Weights of a small mixture-of-experts language model, trained from scratch on English Wikipedia: width 256, 2 picks a token.
Below are experts of layer 4 (counted from 0) of a mixture-of-experts language model. Rows are named router (the router's row for the expert), gate (a neuron's input weights, with its number), up (a neuron's input weights, with its number) and show model dimensions 0-255. Each number is 500 + 40 x the weight over its row's rms, rounded and kept within 0 to 999. Numbers have three digits each.
After each expert's rows: a language model's description of what the expert responds to. This comes from a sample of Wikipedia text that the model never trained on.

# expert 56
router:478531559468510480494471514512506543467442504502572559551484554446582493500476473492484472514482441529538502407587498404517491428486463468538534566494525502516545523443530503554536426546525432479419511525477498470470506485429479553474469591501447563542501512449564459573491553500512492517518463449526463532527604484501560447519535504527551564482606431515499496510554528502445546557532457523554525486445449536470522473547485557531480529535473453551554517500520457437467511508542487504536431409504534453526491457492498531516512555527555510539462472536485542482534563513575559447515542491500540557498459497455466485492443485530556489503504505479488514560522421463523503527530509462461542520538503506461498530487564507466521520549462530540532479465533571471420412526548496
gate1:445497550551438514486540481475550505483430451524460487494486505528509466456487584521553499501474477571479453503508554476495429587504579546485488517488522521498487530478505503444422474581525498529490505522528521450462482431511523477518495512539471384503485541516497530410515455447519540558444439436522512491570532478506453492492518471455481537461555503467512473476509506472492475516558506473473516541527524429487531537527530496481471497488508528559518490413516519505535470491568612502556513470433406475558458530484516520504621477467499528442533584434520423544579501462543440546552454456488458462543541491452438561555491513459506453495429466529507490432454468401503484506507482509517486508498563533521571470464466444518556487447500494445571549506488498497530534541518529
up1:506410471456584480447468463494550467497542496464509482462508505458541510537467445572502532546497532434475532544475482509518609478479492441500460480473526440441542496537476523606549511494489532503532569527489504547566523522457502486437459487527505513475509537488517474444490520553501466604510555545467512465467481471553461466494411539520490411571419442507458555516469506515513558473557531573523506443522528525528479473447497451457480552490545484451443587531496459517435557448412450529493497495544569541446518440488511515481428494481432494561452432537536556496424521519490492510489554484548597522502447460514548452509468519522517577515506440461490522567598520486526523513491495530467503459495466503490470493510492520497483488534566553484443502511526448492522466490446527
What it handles: Greek, Cyrillic and other non-Latin letters within words, plus digits inside numbers, as in Σπύρο-ς, No. 44-4-9.

# expert 23
router:581427442544510445550535499476528539510473507527495534519510505493499570588494519518476457565495435508557519611504525536421506501481584477499550407472512499497515500466516525429460435507518469457498474506526527501475508520518528452487505593555483507508467487473576545544451479543570517536483464530508496573501474542432491441435514593479508449509430537523553507546523489516508515544499564573459541563422507546466479437481527473580580473487433457522525479471447483447474523482485537528487468498488463407589495515519524474483520545504511488484487518496511474391531455551477496473538492523483495499449465506519435487536419493547502478521544488479558434520510524486508491581409553394476493507534531516460550535531495462483506515476512390511487545460517498499520476530508472
gate0:494447594549522484470554508501506407540505498530440476561453589455553393505525460519525568480554468525481493528503557491521516517567461486539506558437535453565451490457429421568499452488507533507399596529497548469541497573533498552466479470538531513466512536452468456544466521504501546453464467482467490491442529537500516510468485459583484491508503526531424511536503427467559577478466545503528504560538451449504502532587458485471459492487419526521538482480445476503494465501523507529487500591521453538483510477508491521524457480470522489482486470498495555513465547613542452469499512534578488530507523498491471434461512493455450530468486513514560523461556543541426530445412531546501468525525550433526508490510489518483464518522570475513475449507468593500507454471475475
up0:500438552521505420544484449489534396521479466539530510509464602442549479524534514507565489560477460511500505541525547438507475505537455506516459535485546426487532569479454496526546474494520498475464541506516518481562499514524567540501471477510460459525464485530561522526511498535510599418491493481482524450477492504477490517437500462566431504458507481492520512561534473461530556503437491508517495538499461397579453508573493474545527462494442429486554490454433448457500510481500551545525467514472427529493550550483413516496571444475600503541509536434507475453532520527489509546465539511597534523496470479457450525475445441479543516506457503525587472459542503497438534507478474547487486478575545512476469489515544518496464525474565471526494518444496575532472376538487580
What it handles: The word of (also among, amongst) after nouns of part, membership or position, such as one of, member of, fate of.

# expert 9
router:505564514498516501528524542486468467515438451524511505511490616498579435496500490457447440531452565483533456502518529464497481472535501505443541485489515479518487480431508494526499536496526480538475523569503452505475419444421494504568519547499469591520540532448474454602509508509514473528539511500449470473519563511541511418434459554519546496466574418458426491543537474537506470450496478514503512445523558474440559539505460493512469505497552470486517510537465520485456462574472468535540468499452510543431566520477497548529485534509503479556494534586454483528447498463455472458520497490424525542464436455560457483498403504460518476585506491494575428520480478453460492518505556576474565573411566464491499542490533495512523512505405442510467430484498523553482530486556503
gate1:428508481529517472459497486494501532529424466478490519512508482494526514503420593447544423598596489494505441491486509494501563549485510454529509565496524533484504521523503481553433550458462433481484459548520485544561457557500413532571372499552558505449496500484490505458516509521545413419473495417482484608494483553494491484442490461494453528418484453482569451493511515485536557564480514521503570505475445496482499491491544486536530464485500471472427495488526485490535492479476499489608513512535558467526393510466470441534554470507521487534543518441508534540506468504553511451565492496432486532509528463505481427510485489494468526559521466487521482477483558460464504533523499520485537481494509592477529549548499494520558452551522529504436431493463458549516471406459551
up1:473457444418524588538514537452513512546490492495511455424453497520527524522537436574488472441412505498514560591432445521496504528475493484501533443464424477562434547483483525528447497522484498558582482507518464561451475546529458465503610516517440547469400564478474464470501502474476535492562484522455539575504541591501495506528493522511459485536469483507458472531476416522503480508456522467441555514531506530530481454435452537455471523485623558412510502481462556534461472580503524509507479467472504471450499453522487462490538520461513528500500561503477560471481470569448505544487485485513490523542456516496516485544424495484446448474507457458490503486498438546537577528510519461496428542506490455526489493457522481494485448557547512507532496534559578592472540553487514
What it handles: First digit of a year or date right after an opening parenthesis or "born" in biographies and lists, e.g. (1889 –, (2009).

# expert 40
router:542488488475461584444526614540473504515501476502514494558559509432456512603482534544525609524551532585492471517459465518424466479482507460515495525573506501526594409445540472475440437470463540521433507509556542495436531522444491524435545563506527553458496507472526523551531559470432455454529482511514523491504487495490519487522502459447496446498494521546561491546537550538470484468507505485483473477506577477456505462560572440484488544528477527452507532508520506489576558568512498510486531464433595532549535519455452513500463419509447548495559461495544502534520479472549471510508499509515473483535542548434535468520486541524482481462531514507579534544496547505508561460495500543487459432529497479455495502486421471454468445509522576421443445491500481487420454495517448
gate0:463489500562475410494420479578432494517457452513466492529569487479513528531485508493482551489517493499443484520515547582564553471473568512509444496524480559510594512487596566475501487549532556475594439459507470588464500529515460490470537576511470440489560536540475485439528520496468563547537475521582422502518548456480576532514504529518482580533537476447465467502550485515485494552487424533472495512555558455447448494446498508526500487480535525458502492471467554556472480495509508442536465475472499507476437532473432496480422480491496469592486554532478390505530515512442425491488455445480446483411457456491511492560517481563475539514491480489545455468460500446467488537500515472453596543470503478513449513471539450515481486530511528597488458544477495487487497471522526
up0:537547494486481504548422471464585454514447546474501565494495509511508466426532432466471525475521485525518493471484435422496502478526543531592543517481484490499517521482435506521468471454457438473540521488430469482562493530464461502526526466587524498483453518512461479549532463472478473550520510530460476466554461556538479463585457563483479465486541481505507560495506504495488510461612497543535490531477537495532516445482522471452525511516546524545547468465522509474528541454455535455465520468512494488432553556518591544456598511480467496438481565511446527484518489542505442540552530618463541465508448499375541508468487504464548462448499520492487534525578445478464566464507588558538491491526483455490450455505559550501472497483477527469460406501512527583453487439578466
What it handles: Short vowel-heavy pieces ending technical, Latin, Spanish or Italian-looking words, like ster-o-ids, insign-ia, jul-io, vesic-ula.

# expert 59
router:538530524459508508471451528480526543420464483503576547524466546465546479476467460499524444480509426511541444411518510472485466402476482485522506552489506501503566533507527468564520455508540479503444577486449532456461506494400483528481456599505437528546495475491539454589509576483508501530507422437538466495524584452503511447544497510502557541496565434475479497515498562517443514539536493551549525484474460542460547448498461563527540528537495488540567523536517464438521527509560502508522462385456506436556477447518462535505565534522547577512458461581509570507540546537539529445534540461457557551516514497414531530453474503487509450475524442475472499545535486507525527506536503461448536516585478499453526519477531498450540460551442528512536498489517549459451447520513500
gate1:517476439519523510488578494480466532502546467515485547532516470485457505493462530549533584507534444468483425509487493573471530452529534516465442439513474514466526542582506506571488490549455552480471555481496457562498558490501507430530573555494552484491586492481543561483453480537539503503477485598498487502506446485491401525503423484476464530508449473509393450474526483499485498558459472501468502390496455526480511411552576501411545428575530542466517444514509476571537523493488478519496495454518466539504466518547505506520443545445488434541493449541481441500483499494521480549515477494497552512491575475528500518577559556508466498456448480477517519499468507584476431418501490521476523502414472480526437577586440452469506465506472444488544502491531518532534540446471490
up1:485560557520454514485507484489586453522415509518493516455485478556500514484510498465434475516457512479525585464539488440580556560513434516591552467493525478461521449460498511457557513470494499429512482559564531488490460468551480555508415502505481491496421530534521483447500510472457477494520563458484483478536518512471568456507540491500584456441472495507556541486480532539580434482479520495547493546513566523491514605437473506546467474422517453516468530482465476436470551446502521469480531511521536455527508475429455466454562461548565512460504511492538503448514529474473475462475521467527473525613400525569515499452462475458515544551567496501474469464531497448489578496518474452523449487527519513513587410384560552520552544468504468472491497522519468460487518510485491
What it handles: Final pieces of Japanese, Slavic and English place names and the commas or brackets after them, such as -ima, -ović, Creek, -ville.

# expert 62
router:520514519433498527516471522481465575481526429504506516516531501533475499462518495584572518475562469406491455562541468436565484517517494502471494537472507459460566506491505512448505500410561470470466537464479434497468532476462526486554524533515457512481489576508486477558479480484539503489520456443573528503471436454541516553474512534517525465473512482500591460474550469524508485494498510534480456459527463499519414511428484518488553492520539496578568493540475497443426411513498471526533502555527479527478514575504487419421624522535488498511559493531493531510482483572460578458433515451438553487515522454475518510522560570511525534499536538492510443499583464488463430439457503438550508465573456565528455564517509501487568460554420471461517541497482484434491465509484568
gate0:479429537496563426483473476531493464471509535459490451519501484435490526498578520448491546517542554496541471505512531483521450497445456525556568531472467559505478543437433438489463519484560540505584542512497430492479529520504483495505533429487567512472480546514391500553466541493456514458461545502507491494462550564544451477412431453508565485544490474527489551515521509559402549509529528529525523570565471545499467452538486538525492491537534445518480492519494438561517525526509419485525459514449476450486497556442457494500519503428440505534543524468560452522606519515532482502469442463560531546554462488508580494540546464506519518501616462516445523610424490534531495551428483488528449455476489510472481469434497486478554482514462522482538467478445516451491467509503541
up0:513572463522504556513543502461519489499471455511510482472473546474568511523420444542508421483476479491467542472473529526523533514518527466452448513497527454496547496509491449505541475474447432531436503491479581496557471467490521566466435511560428487519541471484579556491495441481568534510531495475519484495580448462481511484553569548520449511536514496443490520502468469436574473544472487516495497454449532471512525559489503418466440519455465556468472505465500533423509426481491552522474584498540505546522496476559534531530506540539584487540417504523455510534440516453462551542555573535479497474459514499506443508438466534477479494550417529470622516447533530464448488429530486555517618536495522489493500471538490467500421551508510461524391553511535516577512476506490486
What it handles: Pipe separators after cell text in wiki tables of elections, sports seasons, filmographies, e.g. Votes | %, Liga I | 7th.

# expert 39
router:444478498541487464513496533418501558515501475506482548531489631533539451477514549489471480445483570518522517511528538504481451506551470421443564495514573501531502477509518481554478595530504455483490535440450488476484406530467458493485466567540498558499552591448486458539488455474541442508498462534483499527521548502548511457417525473535513492512517510523507495490531509504459447474511529526507495507479471498441507474521360508481446530521456420496511424475435521482445500590492479416539460461472494467484444563460553534425570553524523564421519544622476497585496497473442477448527439443454454501471494470517471473539475553546490464539486582492495470502468513508473495485487533478458530511474540494517533497474456413514501482502463518519538474502483555546490516458541570
gate1:503462480504489454539530528443471447481489494511526574491511554467460517449500495527537574493526485489549507478530445549486517492457434460553513568504493539455519471439556445487486500554435516562526500468532517534480468506563515563545463531388479500552573518503542465558401462432482526408465555501486508562437487473459411482515439479455543481502459543531475554507460454440514443441481532449469531524381537520533475559501507438496446491515458508432536508488533447456495471546428468493526555486490502528486499443482497518434459534488494508463461532467498418453530497508575547541504483459504505416493504548481454492476520546564534539462518510510468541538528556526528451508487552533427512504561496494478511527464610520461575558522475550511495477463511585444496510458535492
up1:462455513527427508491534459500441509538434451482469469480489492529562495557506522510512497503438508462445515543475530488483487531610539516402501520481515481526498501591471567538475413499500504459489539501506502461442506496484542452509548436569499521565410498479465576444517522545514458555463492476515519390522455502545507565460483487522522559460481521482485434487538498501474586495490546480494443449555525504421502520560477483507605566472472492582435438491478540568473566460598543449511462489542462485494495473540518502554543503549518501515519538573511557513488417523472417462526529531475547579513498554536598478522488507475466533486477495472537501499479426500478553469532480466535518561462556501519546474486427506516516484456452480511480552539450457474471463479523547
What it handles: First digit of a number in a statistics table cell after a pipe, especially zeros, as in cricket "0/0", league points and vote tallies.

# expert 11
router:493568531508577519453469450487496582430455496548541531466428527455517431446448435453515403452510481498501472443557502440519449440471508528450483552478548468482494513478540512501536463511535405508455540548403494479438471465431556569443465521449452570612531469445516497575523511473535472480525445430567487476513568470524510501505566511524566505497542523510517534509486498524474542512524533575505531506421481508527557436478531528561520508488524485525502486438500429485480496524585511483520490497554528454508460482542516574523535545545507491529467495531464513493599534497490507416585542487486507546493500482498494481527447430554521478515510449498463446479468449443554552493509486505528530477538556528433483535471588479482465477513498576520499486481473502473502481508534564
gate2:540495424511492464452495552557581488508531484468478472524461436456450511518501512517553496480507457520491545530549473443501536521494542539624567472507466481488524473431588510437473551450574557426524454543550436513492508491495537500493489493445585504528481435498532469414505537522403467415537524494547472446550465528494511462438565497565441508531504572518513473526512484508492516492546508547450483547471486487535520535514517471499493505546458552522483475504464561494474490517560511448485409491546622521479459472481576506486394546533504542535473497506516464509516475496511541470461517466511563442516492457467498543493485456387462526476485501451445560455498524440419497547468548506514527452573465518516517499467606522529487551476517482528503539458530456507464541510472495
up2:511443437502594448429509528537566508535512508506505451544522425442484506504482547536529495457582477475494522463524483529502499492484528465539532527521443492448500492344560488468479573552480502476495474530570409487460502496435549462488455494457513516522472449538479511475483542436477448527501517560544488501457523521510419501462473543529504502510488476437542502549463535508495541469530444535465478481484446489488520564528579488455476484564552520466494538485486527524562536476468438572499485493527634488525470523434507491526453493579494495588551471564488510501483556520540554527556507488499580514530525498458539536498523420458520478563541567500441487546482478525466432497481527509541458482529508546495565448475459530529525471474424493440488563467507489433393486473519520
What it handles: Hyphens, spaces and ampersands joining parts of compound names, places and dates, such as Fraser-Pryce, Sucy-en-Brie, Indo-European, April–June 2015.

# expert 32
router:441478460493528431490562542512446472461492564529534471544458543497550498417491495512507415518532428504541496471537590423529479487479500486477571514492471500532522477506564570524495471488480519421462547470489510474532485552495461558467508546516527512453432569437540478544467550547500500460537517479501432481533574499479556521527445564512535515490513473520477520544562480466508481532490418506537429439490519562528466435511449459504510528522479490591543530455522494486529584535531491523498479425543489489515581408509517514491441481485590476529447518466533568536470544560489447434457447488415585539503493466467515438499509493566488443482541528474480496504487472580461516566450459466490562450529481465516489539598520436508488500507493470497498442489506535406480502498482454
gate0:505423502502490483481492488490460464562515549507518529500502586527530496481520552520549484558518531458463552442453459451520515524510489606528517454606511520498576450549487503424450511474495506494499499517497537488460513456565534486455483547512534531476494466565506429503470476477544501439496505490486478477500482545419475521523494505524429510524533557498469473516597524465510503538463461472414495501549537520511581533539490494554512475459459460539485517510546531451554526541486542520526511500539515565492594469436501473474456396471527446477538538468431514450424430458478459413455495460521463415462464559500435535536489534517532512497466477540463433494563518455487577453476472515478522552454475454426525508506474525470502547580499578503437412465479510492496557564441557
up0:526418520460499477458470444490494482601494586481503534472527546528513498472496520506533484491493544446434586460375488460504525529496470593579515458538474499534578384561483531450443526496511516443476515538524551517468555469534496493458487557548515487500501424535487543482412478527543498481433483503500493449435535512493428489496479519522496547514553525500449504567604561491535519552477468496493540525513521534507582500488471522549498504481438413553467488498520544477553497528516577519487535463599533517486549484480515476492443423477527490472554505498459521471407462506495472427491503431499470448495493554484484545509501518499491536536499467514452459525562527467510533452492447508522519572439513414439492538488507530496507494527491539513407435440495508498492514571456534
What it handles: Nouns about institutions and demographics, such as School, Court, District, households, income, and vacancy in census prose.

# expert 45
router:499493480434576534449549519457420518458495458566514565520467528485593528464472452456445431471480453454494530486608532476474487494405517577488471494496539529516540509482542532509477456504563516464444479531466443449494476472460458533486447569485468518482536540448579470600501517481522450496543460481482461469492500498511498491554509489442560561473538446514442502514566498496500524529525458538566498509439432582534542423528548519466489512543523496550507508519480493434415509527472565512500396422496469446466514485469464482527575515512487462498498488541542521443494493512476515478493536437460502525515467483507442443478471477570451506424464559441489538527468454496536528555519430475507494490561549485490413514450562517441516508497496530501560505447456514521464407519474524
gate0:502505544571474474590548543510490545463488505447483489423448518440483446514465514482531526505485511524580427463494481463509490551540546551474534568438507446450479561562458516468453487496510541543510573528461443518444454483442557464472499485548509533514486614526539487442505506489476397582463484500492440496501494497519456538505514508488425452561435510521480479482503456486522508521419564481488444535569537548485466533485482538533440527477538532454530568545487451530488518497439460434531487456487507503535510446513486537449510490534447486533546536417618541541546466511454449459540528451570579531495504486530490464509499446524522609496496448496359540461494542503516552447473494492451436542526486486484464516524527490494526525518478466497485507515545478509499521454482544
up0:530423478461516484490489448518425551507548577551433465508474536550474514460515589447452495469495485478482500472490548544511515470524445506534481464521524564489624520502465460508510515430514487531462453478471438460476529534574460545498501515470550536491529509443474577405464491543479494513463498464474527399540480490535485466517487533477392488499421460520511449525547566506563473488513513491568422468484510526572437525490541495506506519556503506523453478500490511499558442510569499516483501512501501431471464467504589532488508535468465432442434453497497532507444467494544564482488546556441483466536519451547504491532475540448515502474492495491498583536535496480480573422443444536439518482513517544533619470445554516540461468555513564541570546481519468498448525491504465
What it handles: Last digit of long numbers such as NRHP reference numbers, CAS numbers and closing years, plus units like mm, cm and °.

# expert 26
router:550550539456472513499485575513497539509493459478503545497575514489461473515505512536510495547518450433485531474524472489516473494469568434532489524493567498512617483440467533524475515484583454498418509438466471489509481435464503522556520573534460486469436532473457435539523476475586571505521432449546507580500486437507506448428531525526515550456511467515539494455565544505518476523478460510535445471492513560452550480507493541485553465514557410613606536503483505490464468488506519501484495481531503491472464561493436491454526575524485489503535470561517516467449514544465558479489494487480564521484553440498502523551496542544547529487542541492509447509564452520511464463497590479550459474537506569557487488499497527459595476577440520519505464482587455450504453510537588
gate1:526564520486475447489471533505531445462498463498536463499550584471527519478501451469548480499448533462518490499539499543578408504499458497495475540463432496441456470502490481532590537531487561456439592506550532499489503514523520501406555602535512526519405414505443528562437568426489485538505452475526489495520529507514519464530517568532523458563544502543522492532491481499505458500491459512409468538460517550466573523483507533526491530462473549463464443489530469539551497474530444464521493482562459557528482525572488462494487458440511500488515486521465400477565451525506487477500478446504519501486466565492478417572444440483519541474575439464506415496531541445522530482477547609444503592487516531539496514518499503459508556448490498540444526421493520524494468528487530
up1:533576471480477452485479503486534423482461432503519436517555547534479486483427448505541450529476486568547501482498527519516435496529514442438528539444443526477451490567505510465559548564474523447452572501541588519521512463516545461430485536514523512502531399467460547543487529438561514508486525456528499491491461532540503475501562535529544454496511527510541511436522497495529458483475460509419446459455504550459538507382521490511485512497461502421445484502508495509528465448519439479508570510498513526558436479495475440420521441465542457485493544505522457495492482514506525567484452494559491502497503485510486353538492489452515513518570497540482421456506514387512535511487573508483506544534536551532503484548468557494528554474592506608467485522529477525568522483537531
What it handles: Pipe separators after a cell's content in wiki tables of scores, votes and statistics, including rows like Total or First downs; also dashes.

# expert 8
router:479448516504505533529524494482520541539533517476511530466453477467463488462493514462591521443540520436506509502450532562518528553517494493507540429530484500502499495486520520496570495459536455519530491495449450433527529541478476522496378510506556504463515541530541412488564458465484522478477496589495543426565477517407536457515525514440492524449543420543489504500576484498482475597493467499566532458487521544540480460501485519457533464522440531502504560510452472510511534500501535488506451507570451551436581534527488535558555484469520441536558538432511447501497527568458518476504534512514604528483525483485508410458501477444488475490542508517574468516531538448540449452576497532557479587416462478497462484492588489521489456538460521523449497470540532525591472408498567
gate0:502482512508472513508529517442529504477477508451487552515454462533561475555433543496489494570494535503548508464525473518560518523512500552493407514507536476463585437484490556458447529544467451547445476517574522486492544428458474576509389487492595541497509503504439470437543532528555446501498558540511522566420495446537469548571572546535502484474457466476501468541570464491483500468512511552532499490429486594487485448518487437562504491557443432515505476538516491470476540486508524501465476501452451485516494512527540596468517494465457498453515562484526490533509470498467438520530498529472512447444465562480534518524457585488491471477474471479520512540446492490514557442512557504406520471440477504528431567475495486425485534497481481576442497497520478448642481469454535
up0:483473526517527496489471509521488509518566467563473502461611531507457499494573552555444499489515472507534532516516489529546495593511497541533555448467477577496493534480538524485492501438557462494417485501458475525455469505504522484543535490547453518471516474524572597575552529463503527480510449537519474542514479509486432564469516456502555496571482519510538489462442500506420519409502495462484533423539428528533485515565515535563441583516550466586429476512492582478464495504511459483454513480509547484544550413475440500502453528510422531516454448460501443533472461518478530520494477527459495580472506491490493468488508440461516556449455529491509474479488527420496450469549416555533524586504475448455532472463499484581508492553528450556491591408516507482461474460507529
What it handles: Line-opening dashes and field names in infobox lists, such as Born, Location, Coordinates, Scientific classification, Headquarters.

# expert 31
router:472499456534463506481504518517536519548509568450560581522499550472559468386519577509550519460450576453551478494503535544480419441548466495444550456493472499487484538565455516566537431453494588451454546506449515483516477563524545518520539480487570454471376440496463393431514426537485468547461504508446459456550480506457522466504506539518481512488510567536526435551544513516533525521464515440453491543448483472510506501536499531482530497528496522486494541482503479531549536426515444564533463497521474554484509427571510556513499485518535451523473526514575498451460510558436518521490480510497486462517530501416480508497457464499526472506511538506479542475529441501543556549471436424457461484489511477497477493546469429473481561506488411516469531491541559424456531486439510
gate1:476512486496592482445467555465552479494537518537540460570548502504533465520462481464494558488548491476562453440549501478487385475505554494508494435456507590513443409514512475463456480504485555471468460471485523476503522463559536502534505509582521454461479528473514497493450472525512557494488495426491528462477469547561568560450536489523477550379521470519486474518507565506507530518531427535476503529504460504469487545529482476487472495387487513548493481481482516490452507474518416535487581470497531477501529411473562528510490438496474544461536516541497505505442494422545456524568508477550457453559447471579454506542491589459517532493544428478463507497477552485469479565496468470475532542506618566477424462522530520597475499501481494448518495500494516520454543563471455
up1:486428532461513568527530465465470491558441481479515451505514450543499534419446523497464561549448527549444464568530497565535490531416425489530446517499518531526564431486494511453512444476500516455516554514491536446495570509421490488524498561458492498523462550487486544579469492544520510545516436484473511456491468463543521511468532475506495506572537435594512495497414492522534517502521532522505497476454514503475489492488548532475473484554359496516481461491517455498523522495551520472469434473553527457450435505484537461491494502534550500499473549449451545532519544535435574465493506447428513569427502529530509539525568470507502463496493545482474433526492448554448424593462487502491457526529523460487509502498505498477556490565559498545606508458401474504481450530587541
What it handles: Generic nouns right after the or a, chiefly way, time, area, compass directions and part, as in on the way, at that time.

# expert 10
router:493559576472522511477440456510485578428470461471560566546544488470554480476459475470481434477509473575532492437539477478517464426446481440515536541499476520485548497449526442543510436558541473520454528462526509429488520468405475478499480547483484529563520495480521510529456535497537490530554452441496464532511557482534530480497518543513550546469546404480495490498552524484433515509518469554524484509419461546490556492491468582563517504507495487615555468480528529444477509493561482495523475373445487444568463480473504538480548516553601546493452485535506538497539536487538558470510543436486501564494478518477485500491516499523514533502492462483494484540535415437563547540559518463438520549516518547511515516432571522440527526558436512482579451495501560495478442468520524
gate0:530470468521475558461456464532502505451560498495451435496546472474476497565584471528534590513494535556533494520553563539450549497523472581558526448533518507458512527559459549502573527449475518433561490551569506481532387492480607532589490462534476520470479499509547494491484532472502554499480475476433487522504549464496454528500347493511443450537516509532468518378529461569495463511448523505505504515479513473525547544489484544499512474419490510498514454458457438546486520527474553464436485485485438548493537531502493479566503479479433473547503560560502512522576478507511527486507553510472521528449477412464464482493460483486463521553528486545504483507506484451438494480475611452487493402541470530449489481532508498554486551517523491528438479509527498561497474491441521
up0:455438582514489487548527479488404502546486521490520469518464568546545547490461506492499465489493455500469442558458467427491399476432520503511415554527543525561470525499598461465458457514536472518457496469521452479410561498561447536496516582496490550539481528484467539502505504498501487465467518509614510533514470521475527421497582484511531489459493494474534494594551518412496484490568509550448526492525500474539473481498515508515461540589510463468531475529497507475536500513500447486523505537450479567536496472523468513530505483471478503479471505435443494508514458487505505514463434499608512476542576482486543543506511491443497475432537472494518506416446556519483486548536406534501493520425545442523469583432508538459482504389477474492555570510442493479521538546521437
What it handles: Past-tense verbs after a subject (resigned, scored, moved), sentence-final periods, title equals signs, and closing cells or brackets in lists and tables.

# expert 5
router:514525441478497466490565453528476521528490530459508528530494524455521473386496538530511522478492529417486475481506473566506478492535507486404503474512517500471504545540476450488541470511500566493477512456496552454449499505523565501488484522516565447503458467470528408495462430590457467544497571598465499558497462466467509544523473519475450552498513589544478522483467479432586518470459481372453521537477470487488516539513496533552466516510488512445442431524454465551484601463533431558503528529501518526514492481509510532501480513504513501467480486515540534418469480569419433472549438514530436515482547502491445491566419524498549552502473459530549566489452502506491587518570519449472471574494588457463477510543485438496481496512464447547508505511524510506503495456388473
gate0:496481499522495475526454424504489499542436485443456607538485459480602506550491520499569459419432533518503487505436463487538468499529528512476519531489478616484461523419459456544515474507523525450542473500515528571479487494546487502528527469506475464508475439498551580494493543534530514518530459483469452564550513464491546394545471447467556503511486426521475411519505534519635506505512479539503461515489505455475484459515490439496471512536558521503452527577484419502498424417516506478545470523460420475496460532442552489568536459504530404451504532509483447480522479502458562546546439438467542503533560461532470516526437475476498478440464537590504587467511441518552522557500508508483501526494476517492492483449519513497560499499532542493471531512525567555485448532487496
up0:495485463528527505438489527506502559532466551595556454492506511564435447434524395490480491480574527608573521488481499533493536522520463465512486505531517473539547519558509596527435574585418513519540452492530477456517509447469584565416500547447538531532515608554441462495496468453518454492522533420502567494518510496550467572453502529562503499489550521494486502483454500469412543481506482493535469440514444577486475488494506527483479462479486455539473522426505512493496511500503512532566542466477565526567537490518482493457486515459507561487484519534484523535514573485510425455482503541538452544489433489483514561424465542459442540493508413455499470516492527486462465464474447458566488480528470413485543493473476483488447556481541482455519462498509431503511520454512511
What it handles: Numbers, quantifiers and ranking adjectives after a, the or as, such as one, two, several, most, first, major.

# expert 54
router:541519570486561502435464501464485527427456494459537534513457541495535474479469453468508440470500451524556475422528510447473503409487483459492532518500513500521564465483509485596539462563550473516407556515445499427474524495479478530476464575484420568522535502482518476546488570488491504505542434416474495537520592486490510490568505517554543540465551438521519490489522536502435528564538449510540499527468439511443517465534460565519530504502480482571519529507528456481498530498555507482534415378470533443537450481472521545537520567521533543530449486563508536490506494520586525384518530440490559493535486495452472506458471525558528428466521499480527537524475425487506523515563478477463528519559486468478509543492537533435524503542462533474540475449535562477450431519533546
gate1:543477535510511496379448521438466495495463468463400520451467516529482430489534490460571524513524459553482510556457469518469542480517460513520497464527550524448524450549499520517509534511485505484502464500557507538518470517462541490488536519534467519519562462507444537394557455466479494435472459521480502464483422481523546526491442462552475547539542555563497568516503461569512502518512553537441506499447412513489427572530545476427564549449530522534515483466478560553481463493465546495433458473514476526571407504489504537490472527535474487492531584533536540501411520528542418507492458512490470460558535458474451498556512578560487450468494475457534518480502387483526477566469543526524476474473444519444464523509491494517606500494487534441511581567545492496528543466480487
up1:504522447433519533494509471490440445561500486498506486477493572488514514532537497497496546522575524553505468449502418524542492459494512553491550396505546458548518444550459455420450470534443463520409461525466508509517488531560598558547555488470489460435459507515415476472514512498493558485487548498464441526504494459498543460516477468522600560535444524508520538479512510458561533451487496503497538576479518516532430534537516526521506496544559560452513507525493514493548491469528533472514497547465539495557424521444485488497431437455494427496450541484468553431517502442596479472570462548496452482524461497539447425570524548554517540488478488489516496448486477439526459544494482501491521563478473544382513556513416519621495463507499494492496501511512433488513534487511470
What it handles: Organization suffixes and name endings in sports or music tables: FC, MF, FW, Records, Entertainment, Liga, and endings like -iga, -ics.

# expert 46
router:501520556455530491456473486516443564451521491490588554543510515503603499491430462461459429500481485494535474435586502416518486433430453471505509540533529514513520493444565460582547453533539478492435518513476479432478471466457483520480459579496464512528549513480541515598486510496521492516490445433532452497478580490503555462511530542527509545455520442510473508517552559488439541542523466536516541525467451527462553463510463576553477482510509440517564541520522473403444491504590476470551425387491496440503498432462473546452546556537542526512471478518490564528533558498578568445522545483484507512505457461510469510480464483500516506476493472501485497506522441478542542497528502475455544532495496494502472555460568501437547510536457530517549475436536557493459407508491511
gate0:460595516538469529498494499516458526500471452458465527547482457444481523482499457498543510449550505501499527413511485529471575535556480548450437482491571537469478458575487562527572522468495421518526530491496461560472477480499487485547578530513509497476535477560480549489503475417460557530462511552450515492489498486481477573479480466495459534525501525478567572496536456521472516466527550489451541573467486477534447438421511506537546529440493581499411489505535566490544479533495520459449482529395440477542533528531456462486482548517508493472528536503514482455525446582480541516504471524575487470594450538534487423508521524487468481535446511457512478473536612522439490493560541472560569472461471409469444487460506533577482507434492422541468511518456513484493478533491566
up0:535451472435495527501517490488514489497545554507424445527536495537562500526500576512431471540509517511472483612560468544484409514405509464496540560531466466531560516509523508475461549477490596465475467500560522432467524459448525535500488540558489479463462471417510469525459501483528480428522473495482524498550459536460496505489473572499514514474497478523482487512494561453461505544539474521535496482446488531475508536562502456454472406528485470508584506565447425531498512490518472492463487490599487525510467577450528491496475521485437495499442467553501508585472534419568478452417477512432513531507525445461511583557447510444468543545494425505531523500492547537473487529476391514521478547453525580566549548544528518476545463544477551482528483481551469498476510495575447
What it handles: Pieces of Thai script, plus digits, dashes and spaces in racing results, score columns and date ranges like 1912–1986, NÜR Ret.